From a checkpoint of a small mixture-of-experts model trained on Wikipedia: 192 experts in each of 8 layers.
Below are experts of layer 3 (counted from 0) of a mixture-of-experts language model. Rows are named router (the router's row for the expert), down (a neuron's output weights, with its number) and show model dimensions 0-191. Each number is 128 + 32 x the weight over its row's rms, rounded and kept within 0 to 255. Numbers have three digits each.
After each expert's rows: "raises" lists some tokens whose logits its average output raises strongly, later layers aside. This comes from a sample of Wikipedia text that the model never trained on.

# expert 47
router:083104142116140137130141185151089118105161136121124111083108183104221096145142121099161148104091171166139160095161150116084082173126101178182173105149137116084145071157150130175118144120128118145148142160138147056050136110131133139107189127159114120142117133085096086140133145067155056181069087123147131135085151098069132085167166190072133141171177145076170088118102129173123146132153126135106105123145143126079130156106080131083077156145130154126120172153098150200160091108088123143104126107161159137132130098087095127149119088150108128146131089135146154153013165113128114154
down0:119099134171148130124123141116081136155144021117146123128114117126088151179138146092084126143107110230173100169168125097126144101191103146155071144123142174189152120125152133117121141166136166097125127125086134125097099143187134144131103145112129154067106151150123132143125137128113099096112163139123083075156141090124148163115105105127090086123088087156125072129184138089102060155124161143120095182141141084164127086128080103154176169167162125124172107125106109083112118151160201153094041092104175128133085155145209114120095115149138102199131072098074091127091118099151163173
down1:174117104098139090151180153079128080147147123078142122139098101160163083127113144076185171093147123129176087145137113165064101169144164139114146165152142178145070136124184094166105157110162142181070085125134086186103108090094101082077181108118166053142116123106160159168125113095128141153088114133062102121177199183146164124124115094162124119134094144104191143109104143075115134129182104159135106125156080135150064108102120145115129162129075074143148087134078107134117143157128189096157138155097117129138136170102130125142134133162063109151186118168099181089125084135105158080
raises: " There", " They", " About", " During", " These", " In"

# expert 57
router:104139067122137138202130108141159086132132182118168179092087186091165170126102071090145194088111145205112115128142123140110107111136117169098167084107072109067099091159110128140126111119137098175135163167124140103096167144123159097164133137131175116166128176102152107116117085141125115170074136141189139110103152117107134159186184223155105131130148104132138060089099097200100125143124088100089171098141133160129106097095074145104107106136153131093106145127166142204116096100158097181160139128109166130095102163099116131096105136127095117102171120142135121179043152127170152183
down0:111091126160133127054084132152136180119078137188186141110094151095127127141127094143150095124159112148133156194187146117140132086166105176153176101164147104148127172110155143180135170082116161122141100140152127124107145175129127143172166100052093057154162148113170122124165127151103117117112144134148125108105130136144128106103113185136105153127124161179150068137194171203141102173135145141112118097137117188191126109132150101054104134108104093042108118099138160111075128121129120180123188091087167143127120093123089162158140097118102128151131141127041089047077125131175112082
down1:119117128116104064139145094199132110144089125119100149127128136168200093099093172121200097121143170070078121138094114180134129206136124132080117125140128115144113144137099139140134186158157182097141134151215129130122126131118144142146125132226122138091110076134131101097096116096184092155174126149186180147079116087179161137149166081153122157150080126070145129135160088153152141085162160139106108129105122132087074107111124134118135133115118067187099124121142169101089188104087130173108169092135112110101106121141160082087168086093102136131190121088204143154168165173117096105
raises: " There", " However", " They", " While", " The", " It"

# expert 61
router:097143157176123127153121135102102136073150140150167185094168148126151132129190129116188125180137135116134131116162047136068110172125109126132110072155078112044137100085104135153152175082170175132082157190117153091117129146133119137161116158153178102112101077142136127126107148121114101183093175135127092161104136145086062126159079130142153178100098091090148119096075208128081093167067143187119127109095144137160140144127094106065090115196126125110134094137141142129190163058186159119086076074108148117138151142142072120168123097150094120123140090151175152125136116102129122117
down0:190108137132112110076123117144170134138091135099143147142181139097044145114081182134161182089130154156153127203145083109120203122085134176121123111151093087101074116100197124188161133145106135068128131087153134101154116138136165097162177132116186144175133118156128169183175116102188120061086140097149096113113148101172179175109155108088108091102124104119102140163126091140125087125096060157162130109135131073100146116121176166179108061112092144134157123155148130137159173142118173146143129135120135129206113112125072151188103144178086134105123115109037129125137119121141124128
down1:116098087114096167138105106117166186202140127126165145177132119111159120111140161158149082067107176083062179097123178165114109093141116154137135168157179127192085106115163141130127190155157076144166097143070154124099146123166142133080101150130119146137179187175136106144090106114142155160160089116083087171096148102092168125131111120095098072099160071134153127153090101145118073160165125127125070124105172186142115125097072138086147207039151118124149181109141124141097098094072144143181161158180104100131120176112171152103143194110121132149116133123118140161138115117136108108
raises: ",", " in", " of", ".", " on", ".\n\n"

# expert 26
router:104106110133167114155077091115124113089134163082121148104123154076187122132154118134108134117182170161096111144155128171078075095084090105104143108159120041123125055174144143126140218055156122174130124150114177133112128123093106088122181176187135103188120138100157123179102133082151158190089156107147125166134081095109137094104154140131143143144118125112153154148078136147109101117134098182092149190135145176077122148056100139063088147139125121094125141177158179141094148117126151073096114102147165172118198145100120159183122138147112166134148136140208136148098121123109075126
down0:161120120175119163113137078116121092162102103144125135119173120148167084174068140138098152081132077120172113136118131081154122121067120094080132171132038127125156139058198145095161124103113083104135168169090130127113176085121133138141171059168147151114174135160150182109142146141137142168123090134150129091076131146051097155081148108128171104125149148103065199082149101118161090145105173135140106080073142132113152082166146117157169103134127205085166150105123074125131115141120149098160155126095131102113191143131104186105164080137103134139194110132156180137105148197124140143
down1:118147140070078132085145176143102155152119158142116139086114118173178118168123141110213158207101121133147141084109098137142162099107141118132110114158111136163110135192110161133040172142095085162191139182110136126133146178116138113102084093167104120108128116119118161148179129113101146129112084067172166109148124166134137134118121215110069142079111127117165166085131119074146102168141165121102128149189121135124128100113132169172109122144035101163114198165149124113079092181195104108125110133165132135069144167131157119182111085164098136126083185101076105133128119118132111077
raises: "pp", "tt", "ju", " following", "th", "bi"

# expert 139
router:110194079140143082153163138166071139094104152199118172088189134043150134135173107150177147151156091161112155112166136116101092174125105131155152079166067084116167128097113130166159074139155157148072125146144143140147145147152116167129137127129156112120113105136117052185133109108062103200162111112138085136123121107121139154168143141111091129122156091018147167068095136148146155140089120128151133171153204165195122129132070142102128111112114145124132103189121154145169118093076139071099129094151183108108176087111104134132113138137101183151130114179101109113118159113131147095
down0:146163000101127118118113166140121126148175127136118133167227144114128126096146146072124093114111093131138120167135114104081101146163132125109082060175109120141123174154106064137150184100150119129114102107115165106134123099130084144142132076195120086116139127075125127150136167085159183180152156119111124103109105154181127092117194116109158133082065106085154125114131079123151119083139116107108121105195157099097142114157115181106139146099098150114162168167102075129153126052145092147118127128165123096101122134144125167122064120123065132151142170065179129119092081063117099144
down1:155082141049130028118125173080103181197076142112125122106169087133098128095093073132107180130102136178159099155123131086136155090125117162120122112183127089132121170127173095119145177116130097123124091117112105165138097104089090162115186106118119136116125169135139132086098106131135116170137128157152104149170139131092101089176104127121088179124154116104165173139113111163118115200197140113133117094066127127110152127145105090190148148105172124035101111124141109093168086104097100125158047160116156133117142188130148125122192071121140150139116112162093162182092107087079177102
raises: ",", ".", "\n\n", " (", ";", ".\n\n"

# expert 153
router:106117112114164063169102154144164098096135148096174134125117175135119146170119140110092145052082174103120093117114092143099076121111163156135133131099171148073159107164039133180123123105143112152119116146094083138102189143170096170105117137145166125118067153065087149115063121114164116114077090181122144224063134143120105108161126138114139126134143116125147095108085148094114079101097116099127110070191107174140135159104130127130147140157097148093089180116216067168146050139154132099161091140141112144108133065131127094181155086160093123110083099169130115091134147123120118152
down0:144063095165122119096123101105172102147109156138111076100151126163120128103139139094069147117167162165137148170121159121131123140134146148126166172080213053137151092147149118126123188113170154190156149166148139112164122070144096076156122141117139142124185131095101161102135179134096210161136078136157140093163175078096115139088154109065103091119146101059104196131179152196142125104109136084103139148109114133124114148110182114112089099141094099130179126063163145093156138167105158081071135116094147114123134146051115115109166135084164198099142191107129146090110118118161130124
down1:098160125157223113151163137130175168141150148101180110116094092156193114087127108031080214150140104122164122167171110129152129122117134110050148112114087097108147133114113140111074144099082136192137094216096170150134152103133159119139088176165143139169179147124119189149108153087144145106144151133151148124156125158173160093101127160155112132152109172242102095106145144122072147129115153164140100104081163147121095091171107146153073137151154120154122152167140153168188144164128082096140135100133144129152146174099114156142101099159126081133115152079148134085139131117123074145
raises: "2", "1", "3", "9", "5", "8"

# expert 88
router:114101150129106145147113148159083121075089136136098181157104107072150098103132142122142159120111155177151143127121106140099118049091126133142131093124112110111098023177112140115161112094124150131111142075144140084122175163085147069138114130160115106136131153111145072126138072086115156124170135117163136114142157200108123036142137146132103142130191108102140155152112134148073102123163122124099133131177153193117053154159101099110115100108172072145094125106121097179102153091153178138155158105135108152134200171075169168142125085181103174108151105113148193166068156046171152116
down0:178112144188119152102096130183132117128093145145092080068114098122149188137143155111173096153133102143098156157103130097135169084133158152053088156146104145114175109155111130103091121123127147197164090110113157147096126063134173125141137200141142159042168100150111131139161190130104098083147104138062126175113184127118156100137099107174097164190102151098140169066142147077119114121144105133113173089147118093085180133120139139149057032130133088180104175138153123078101083088099131166153100126152104131069161109133132135092133132139180139119098135119095132103091094117156163089
down1:093121114100134132100142121088098119184082147131168085123095159051121154129137176068151158124207112142127107143113135103041121085123129146141118124095134099200158177113158093044180079149177140150154081109107153121143123107072105139112111153158115117113156106206184121113126127059132135141148154105167107120088135159134122107076170161112103085141101151114148104098132120162114136193118151170081145124073148170113128106081109112128148157123123156101049065112140143147172092144169100178145107120095096141125147098142110102139125144109121092120083108072158055083057167128112078108
raises: " others", " its", " other", " their", " those", " the"

# expert 52
router:098123135130183088148109132141108133083122128174176199132164157174130125133152114072173099169157111142123150108173115104126138148131090129139141097101106077138154099108128164160140125091153124168056154146114154111134156161093092085182074150146115108124122146170165154160067146155068091188185144131148118155155127099110153146136151190155108181081159090092184105104147098154162144118094116176081075200145135153112146103137088103042113116096112083131141154176107215122082088065142170091099111145110075158153198145150120143109125144112095164123096106150192126154098137105096120115
down0:138150196152109170137159153148134114141183151109102123120110098103073086126102147137120165148151143134097123130103160110169139065078145093129122088116096169122053161113084115105111187110092142112126080174136086114142165114076128138144118126034110123150062152064172116140143120066198146094084146099154099133108115161138158134115143136135167161060069162131078125081109179091121064129074083133139118143187078090101165170102139090204122103119192131176176126153179089110123114142148106147126146117125103110113115109200120128121130135120118110117177126125179159095080164117087101157
down1:095143212089169056161122163133069089114112138139179112161164151098163126169098142102114109101169139177102158148108167114105127166179105149102107109132115092132129055125148063161116128221136141170159112133139099149152112166107167102130150141148169096160104136145123179129094146155144078162100117159136167141106116117143130185091150146152182116166089081162121051135153177110084088124145100137071122160139138179089149063131145059074136146113119136156118099119121154112139125124122178175125079105119122165128134166160126126096133099133128142219149165147152195177172162114101137068
raises: ",", "/", "–", " –", ";", "'s"

# expert 68
router:111151111161147115159090147165111129111135140158124204140166166106155149119163091136202129116181149139099130122132109148129082148142109178147126086136120113103173081103101109146109151106155139197114232166113117099117144182112117135081148131198167158116116134168139103125126110071083108181104162082188137122146156078091112108170151171085146137151156102084133145116120163150151168158082085172167115167108157121155099126131131107123128107148133192124105128151130124223155112070091144096107082097145170098115153095131101176154121076206128166183139167155202098120123167076137164141
down0:092120116126142121165157128176140154151171156172163093191115136095115103144091141121116083118140128124129103139166119075141081138135144090121126123209137098079146154178165130116105095140120122158134147112074135189046148177125163194143121108082189113078126156157089147176132098152153089067112164157144107079146118070107086076171077153151187130114122101161050101172140124089111146078130168096105095128157106157130145142090140177123113119106127168135071089118152183136115129120135098133061111069157085169146145118126128161165106094125138102164119158183110109065073136107054104139
down1:160163137137170114108140126162100177159144128103108138175123175076153152076123110130132122121144130133138139033083153070164153075135158092125134123169165086095136134118104088148079111055137118166114104159122090103148142143160132115032188140120159115187140122136054130136129093156137128145168167163113107106161095150074119123175067132126179175121162110106175137131138079122126144200141145126115089165130141136107135143097129097115123153065146159073120130093177129096128085189090168122151132175076155133204132099104129107095159108188155168058100060139097156144151085112131123119
raises: ",", ";", ".\n\n", " |\n", " –", "."

# expert 98
router:095092070112147149170125137096088083054120120082149151136151171163172144169202117087126152154132154112133141140127081151049105162096137172182141126139067122096091096114104146113096106110148119185127143188046169106149141170082126104118110142195130160103128097131174163121152095127127114154132120146160134163113152105151115104151151164079114135080094088059124140106126096135109065116124050147102120153107157174107090118106112104150105163115128061119124082104139141150132126096149107096097078139159135147131167169132086174109143171148115171089181117162222112096125163048122141113
down0:159108143153169167090129173087088095067079134076122157107179168136176102164151163128109124186180139131145099122122123155068174183166136129147099099145115099039123210154079122102214130116140145128196124116083076088124160160090144122108103154092148120098081130070140090087098112105143166137082143167089105129131104129123160156119041121150163175099133166066166087102098122105169126130176121147104168096161140117139177077084120118111095086142146133148140089098171137097186101147119150122117108136121117155147140175136104146119128091105113154122139077126157196101160150115114130172
down1:074076111117071123128160121136161105158107147107134162114110172156124181147103138144121174151125136084157116153106129166197090204131148158138131135120103109198093127138152101080110110136104132146109135131122185117083093128117183133126095110135117106126164121128120153106202109180067096061147145170144135079104155124179118145188131116113092139078115098081053108136141097132131113111165082093130078104071098112075119122060121089138089138109176130132144144125146122099106077092148141169091057145222171085166121157156162165148185195106147163083105085092163117131166137146097149139
raises: "'s", ",", " y", " del", "-J", "-S"

# expert 11
router:106137143159166124134129147160144123118109103119150159147143140135075166122176065106131132112058206113104137166124148126129100078106122120163124155122132161100206118135148133143145179135174166149141173173056127122155137181082102155041137155132133097119089098118107154103105145112112222106102144177113075141096154121111046118126124153086168150104129145085117149155116165143069070098111134157111144116177083190100162107115118113102132149116105142077112151162198142136138114118185169125097012141157116190155121164076114117131134126175103129158071097155116106110136159099120092128
down0:111188154074106100137097121127093140143133095113134135135189104171101157139166134125135098072135143096148144114138149134136143079099148142118062153118115129135119164156141083129125127158077099094086128138178100103097119156100112110142053150138161196146132143056147115169069106121120124103075132091157111113154135145158121104156155056152114107131134086163142147112150113069133179115141106164049109166152090070082163111136107110142165158086138143122135146140113138060079132038104188140068122125081140075100114118204138142107141166158159118153147138182115117034191163105090108173
down1:144086121135138163146134128130181075195181130119101115093113126094058127156094125167104162099148114140180145118099132129118097162098100134103133131122188066126083136138102162150170116152150133163173161140127076073145137094105160139071089155095129111106107177101141125127060177132102140114100150104153069131122080176150113158126174144092105098103117117136188116143186125154165139115169079097094138074142147141029114072125199198113161161158138194139136088114095093120165158130169118121122172170173118106146145120155148121107122102179086161141078115168056168112106147145117164178
raises: "9", "7", "8", "aster", "3", "4"

# expert 141
router:125131114186152163209109140117094138095150152094107148114092135081150145191182122105063157104098132163155075119112113158062117142090153145157088128129138119134127110149100141167140113108174127197162098155132141118140165166138126089129093174197159150149128154090135094136145080056145182133096085121153182146105191145128104108129166196134159163117171130098104147151100099116109129130100124090039147167171127126143138127082076089118074100172109126118124111160152153151165099132120166058104074120139141150093156119100085155128111101137101166120167106096157170087027144139102099181
down0:152067102153158127165128028103146091152104074136130151123121138057187111094156091184134118147167144213198093160105094055206094121080140114058145117125155121110106089065128145068119112192091217143115086135134147115124189145147109110138101153077151133164100158124209117096112154130129155124107130111131153127133173121123143146086098172107136082137103096098092126138105181114194126136138136093106120164140164162114104122125138108104094093137143170138135152142147147154123116127070163144131080120143115137130155125146115134122086113225143174141129144159086112135092126105159116097
down1:163138131141120120162088074152112104096154076086112113069086151099145134134146111092120136148141174154196093133116089128155127125143092139150116129148167173141158170115086133160123109175156139097121099123179122124166119133100120104151096118170108119102172201116124168140062058073093125123131119123160144082177089084129116154119210114118137152150132115077102186125125140097117093095084138177053150162112146119163146095103072070129163108160125093076087118138133171114161172069149149128119145116124170182110232137091132126155057120148092078120130067109080079091129162125126083120
raises: " a", " the", " another", " some", " several", " many"

# expert 171
router:163113114111161135145103136156120132058183144126122186070138144124144226105137152151118179083109137087067103138156128113096114086122111130141162084085138152125168068172114131190120176142140156117192160100096148106115170160162072170182117130132127069104085090114138122127105102096137128151147098122155102140101158101132104092185118142120154150077150113097167136115046158159087101190150129130136096152162115155135137143061072108128099142163115098113134153156181148169075150094099205110151138067150187109110180128090107107151081116162062137130159063122151143116123116138165130158
down0:126056073089132142163107141086169145175130112165101110106157172145161190155151168099096109160096108153086087173128118104116122162161157057135119130095143138173143105148131108148108118115105072119079161112090113138124102111135104112149174110089169089144141185137139152075117146184077131091091145135129129138150077106079138127106091135046123103126058127131165149149186115100093147116056140129098097064155119139167113097087162151166125154077135093140195101119086106137082146127166103132135122166070107078171155091158148124093173162093154104091146073152105205164140102179116153160
down1:089120148076115114121146119108157098163148166106124134172147153146160125118166108164056159118069113133191151109069130082052145164080177100090095122087139141140155145173174134122151074153156100131130154125139098140105146135133190114173068118143219129167118128069146119137131099100144175137111131158087113136147103104162081153123117151129097160095113115102153151217109157155151054182157152118110126180109088129204159114055090076100149144071123120164100105149138158142131127126158104121111162092078140163128155122106086104076125127192090137088149148069183099104114132125117171130
raises: ",", " (", ".", " and", " |", " of"

# expert 30
router:074085108135130080127106184168064104095136178138127175086193167111158109177147076135121117105166118119104132090121120176116091166088168140151110094151092111064169083122112161144126165069186122154123130162077145100196110147085101170159094144155144097067108066145150105149136143116067102144178148117131129138125132145113121113172159201129141123103128098109142099085125078169128144180042182201120118155081141153144141121103068084094117105085065138133108121128151145206106117102132152086079093126103146101094163164133055119150140146120090138129124109151104156120130128148106121111
down0:116221123161129137100058115124140148156187092177095113192133074140149120130112112148132124179100104116090163081142186111098116213140131120110143059106143147111153159164206182105120113126162073112089122119127097164107156152153173100131119133132126129161139127166179163123095103150130115092082117141141139184105074099081131142038080057129156119093133176073154145192121145142126077136098137115139117141069154096144125181137132132126127106154150093180179109110169117109174138123165110155083143090139063087113155097118160145171172173154151148125118128075125128066132140108147148115
down1:137114162103199153154082191157077091097141077086107162100131128137163119129107157156109149174083112146158090144087143088103097117134181131158137071120122173126084146096057099180123084119090175126115150133100147169123148099117080087108139160116161113245103167089130095157079107180126084093151132079107119128116169192179201155106119143135097123129094127152153114156096156148115118081155138093102097151114141108086156134108117140150100145115072115126127059156064085125068075155101144123091117133126118157106111132102092123103111087121071208134136077109144124133147124117165161091
raises: "ese", "-based", "shire"

# expert 148
router:144124140178079151097119189132117129067125145164109150059132114087128209052163109142191185157154155143101098134137078154157061146149101136085070080132125156086167100131118142141107153102176137144106144126153131115127144134172092142136083132201151060145141124153134076189081095128060117169123155113159102137146166083138112130100125131068127149096180134107168138155067198166099111162107164203179157152084144135116135122138110096106154147119122129118080151125134102166114119092095174086095097095153135107118145152111143123152073127153115134095123073139140161111182080172126178150
down0:103133162115145114165141167109156192118109084108180167109168072196109107095156111134099092070110130134109094110087086098151163109130115140109109094190094130150116087109120148072123102106082152146127157163061052132092142180115138126184126143095135150146135150150143156183160165111150117145141114112136133131113101074089085132122157138152098138188105087175118183127175127175175102134045165138091121130166086077085137088164143131193109157131163155157142124126166128110129148113088118204202164118087141160134188176150132123141094122104209126166132178139102114090141148113174129166
down1:072162163179183096141160098138135109122139139115165128101044100103159159118117078151115148135193143147069125126176093154098159111123141087132158135156126133140106181169087176163149128078166139151155139137096135150127170199119129136115063137255082171129114078132172130127167114160152134102167127144120110103133077103096115156129165135108107078096118117049190124173130152124101148141144166179140203183145164154104126091101134201126088117134111145078162131132110147125130124170128122123127117122161123098094096093116120091099139116149140167160131092139159088155121099146098138098
raises: " (", "\n", " |\n", ".", "\n\n", " of"

# expert 179
router:109121073145141108128164140195111154110179150132135168062123148083143169129162114141148150123158148101143103160158082190119115086136126140142144109155157082081139049122151175153157185083105145169127130209122155083128201117159076125136123127183161098164099095100149120184112099065114163183111099143152073171173161111089067143136135126082102145116155115136160095086043172145117116102116092170126108134160114149093112150106076102081125143169149157102121146142167118158116113086118195099134108073142164123085153090092116159108090137180167187143148084094134125094119141116094092131
down0:190135127146146132137151115160155141113147142129107098136092141108086154158171150198055175156135137178115138149087130069095128108160129105104115133143146125146092071123114126045111124145127155092122084092102146111105120133123116124133126093070114099155084170100109170107132171137145143107093149150078116107079067222097232093129165151082112126208105145142098118131144135072195171128134107136162090109190101104133076105139158184106075152141149090102192099153070096104175121139127107118093115091113112094148109136112086156173142121108153117090155138141129094050129145133189120115
down1:148166093119074213131125133125153082116146062111128131142126114131151133152155112150179177149135115104157094098121155119080135097087090144071139163100080142134132086153095134162111113178100086113093146175083086126117148081150105129133071138205140058192171181129118071072140097112123091133151111115176118167086097141152170116182131149104136182145137180032081105107138028110151167099082128118076093148144169153124122086130133176164070128094142150138116115159133138141102083126157125144128154166121146168142127166073163160102144115099105175120121119127179130095118126145134158172
raises: " of", ",", "."

# expert 65
router:132123098087116091145188172147176097143111152125120103095126170134141114149194142074088135128086149091109144155138170093119127075127159150131122158079163118128117111133134141156154110108141097140144139196094146137188129124112104177126177144127116030124138083117081127140147077085129118122131082092157169149101062183141090131098126064109130110125163129129133102092059100166098113097149110024072177144097131128150213164116097145144094168135088156114142180153127081126197117038118109117176136140141094136108097124126122150179148131131118132131149101128113031076104129099127119116
down0:118105148128168076072084125125146118151142100185156181121163113118118138114152142109088130118126053157103140168088192124063161110166157108146120157034095150120155141092126110104090103124081073163105109116087091135130199114158140128102094093153179165040123123066142144113155161105161132118120131046136129094087145181090140132143077046145102134140097128065099126126069139069111108142093094080116133173137130119150129152138114109119169090157161132131164119123124089107128113191125028101140151108108135155094144074174116083082094107166139145142103124091135099162130154125106124133
down1:167132162163121214134079121142096125128142120131124122098169194081182124144151104163086162159071114127122095119088147100157127137092152074119132124121158094157091162113149071070107157190134138080130102111155148102092128110070107121152166102118103121164144167132093100145167141157165113140103135162103154157144085161095114113150089144201148153133147118118086076150202135121122141146171140183182130059178146151091174201132200093121107151136173139110154191142084147071123131153170149114119134093135190107165103108085172121143068098182115103098064114075114140134110143138106117143
raises: "1", "2", ").\n", ").\n\n", "ft", "7"

# expert 56
router:141084130083162141156141168113128095134143134087196138122103128160156145183189139103131123136170099120111113095153177088119136145111164155137141145097133073151106114121086137141142125079102149190085143140124147066113171089107133022132089127129147088153112179087205116126015095131083145170144119146152099153087032083091138127133120194161121155099088095081110152153156042094126131113115111152105127151130169129153143138164119154112102138131143123129138157127085187123136130094093141096065063154114085107160130133125123134133092116130078142129178048137148139105082122130091122126
down0:147070160174153194163117138136074100128097168140132081085170100192107131191173135101139132105096129153125128124112115122163116140123114128128105123129113221132089148147142142201145092138125110072185106213176098116185120151176171143137092167057143115106114161077113088177127104103097110125112139180132108178182125121073152110156086139143125141111134158177077121126154120192149146099094201161169127162171149095163127112154140163114171136160092097128123136108116066154158120149151124131141065072103094068133123110108175134151122145128125135107146153111139114137228167146128155120
down1:088122119099092149099116166133153151115089160140136145194065087093135137117145112167141128049118145128122107127141121121165098158103107100165134157183140080106120127095146077165122103095111138135126072135160172174125076097113107093176135127121151188139094162112099192153118110100089097092132134171157189141128104100152167113145136087179127173143164170151099102181059143110107089090102172151129095142097170129200167099135082133103117141089155066099173082077095076133121124079127141127054118104131142144171132088142138100144152166181145094097129084173170120082171131033129132152
raises: "men", "ch", "man", "'s", "ian", " and"

# expert 8
router:133096101119101127112109140190155079127126155094146161098143114121171143210125132144085157090144082059085154120136108147113154144160172143174162103091083110114142068138092172144154148123161111110134149184112189116074134173081135148120131145169194133125144112104170127177112097075119099111124139122126118119087100140074126175183109181089165202057140084093118128073119151127086150179069096143077154166159149123124136176119107127154125131117058150105109115105211120184109090102136132064128126078098163115062129102086110155161111101131055105127112148155125144109098124109149114152
down0:141182126107104131143140146111196137124171107108138113091229142094142148152113091087118127122154089088097121192101083142141119132128122068075190106153132114105132069144186139137124092119164094088154103176147144072135144145153151118173104091078130068153121091174172107133104048142111107158139153155137175187096098119129147176150158137092102158099141177103126125176141153130184130075139162153147092120105171080080096104100107079128068131095117143158209088157120153154154145093140098161101146123104158082159147148095160139146147121185149112180146047127110114155159163108098104101
down1:139073139114193159117112097116116151113111127140109104148149168177091146144075163107157075144194104196152175127098137081161117147177129146148182124163144064074164128148175149103069094082169105132134056164067076104094117129134166131167104141104125181129160112084150158085146154098114089144083066128125132142109093160113090113193162144127134086182087184133140129139150110075149140132125161141082159169129116179131155167095123137131114133128191152142101133108132153127163092141096135153177163109082116111072151171110149111132082187097181106178134144115080118177109100185126101163
raises: "'s", "arian", "’s"

# expert 117
router:109129122137139142148101132092082154088143129115119108174129145115156154090167184106108135179149170165077116087139148117098121145109086128179155160167083116152140102153140105112110151129091133189133095156114123072102144129101061100124048121158138115171078160147200097129082170091138140168130118163160184170118178108144110112082119164148164169105121129081137147185157065174099084104071066161114127173148122130147115156119174047117109136172124166119154127109132112115122141090142141111091111086181144095113139154131107192147092095107126205150152102116236130123111132074103138185
down0:162106107159149150151136108145134141155044161159098107136096091050099166150140149162088138217103107109090079075183133127134170165135077126047151102170125136119115060087183105092102131169132121109139154145174146139124132097150101149110099176073154150117121122197111079112130111136128091132149091134102129143107132175108116140110160066091136110158121113142102100176128164139114134080089147061079133087187130148086125125085157117115195150159174153147133129148120154114121173136089204095090143196127082136124161119119141150104141131143156087180151091086154141086109107086197124150
down1:121162100193133131104142122147106135106081139163160114101105097133145182159137108223142112133133115111119125064101133151099082098105116087169083066115129096176149109117198152097151089126102136101089073071155166155195174094112093141113156120124160113099131091109138119111156147101166031058127205116125148132115151190179162126143179105134095091102097130104117113122098166112181111142145115137160152129146170170151179121189122120138061131158166187169094131134086134141172155151111135147102137067137171181126119153145094087153138124174155126158120198104118121109077108151144096143
raises: "ated", "ating", "ity", "ic", "ement", "ants"

# expert 67
router:101124112186100156172113151116108159103115132191084146117110091154140145116119141149185160131158129156125165128161110151045101129101092126115151083139109126072168092123131104139169129111146163179080188173107145134116132121122092077141106071182170102170122139157157142159071096160120125167134122096148121190149207088140095163176131124146127148075168085115061127120059149135071084155072137168120161179070138143138126134142102132109147151116077132086069162096168149184099160073123158064111096086156173121115180133105159155131114108131096125103125075086175153138177099120116144164
down0:113092144106146089122132107122105123171131081077164106081167133148064126134192139138142120106122104109115177141093194097121147086154102139142186136155134124143081180088070134180155152102130120098154094091143117174172114167114143127117173182086109104153146136170132126100080182127108067141127154133082106131087125132133159086119144177098109044108122129130138169128130114113112178104132158123105087119079087092126172165141158126111068174125167113163117168139110058132158070154139123126133138112022096092185145132164135118214106164138100135148172183100167087077082165143153134133
down1:181144108113119121148129122088106169154126136157103114182156080065085115178134143136087106112163139099122104157171094163134156087119110086087169086111119194176132138118086140166109092152090047092066121117100132159135086148119165073158117167106106178161097114093126128127111135153085119142135196103103092119132124128180184051101116144049126119137117147121145110081103089113169082138179147103155105112144137092151129091120160134137158093163137043175145085205138077160065152100113128103149147129068142132138121131114074126135086122105113145152139214143087095088146114164124089107
raises: "ship", ",", " of", " in", " and", ";"

# expert 10
router:121081094180143181135071142078149114109139120080132153076158148061174087119137144085101140103161178166088136155124130130050118169081143102170116131146089183124157065145153125131147097117164124150117076183125131093107151113107113101101117066151143116163171106135122066129119152082122131132080119122132115146138138111144107070097179131098173139113134101072066146087091123173120080120124075118129148111115117108164110119099133098080113109137130165116138114091107126155184111119121178084112125109181137098113151159104116175162089192097092168159115049155207201068112149085106089157
down0:132056115099109128063106143196143158171189080121117152086124087090111103154174155172145091053130115208172168103157107100151169114094095127066115140207107114146167122111104167125082114212153167152047106150090114187143144109116113146135141122074132141155085100112123138132147091113116117142136109100147121131166123133160096150106158085089119064141094173149133121146122143119115097171133093201078103158153119118140174126102148113106122079097115134122092138191172158132145129100183131162160106112128148084114151148092163177154159122104114199075112154133107187137164150103149119154
down1:171118091119156106092151137169135105070135127172154117153058121097145127198131173108115154192128135142135116158138109089059130131177138126159107161098104139105135169111159133056096135143107110160084184144115132139081147174107162125098200168148163117169140107072108093101085161169094191115165111178091181112126124113118115207138138079137186171145118131073135125096137115132105162123087118087119101081146096107138145137155135174072162131105128127192138165106112088124038086101125172120166159116097115120076123096138114123081176189126140138139149186156156089144075163173104117131
raises: "ell", "ine", "yn", "id", "ul", "ol"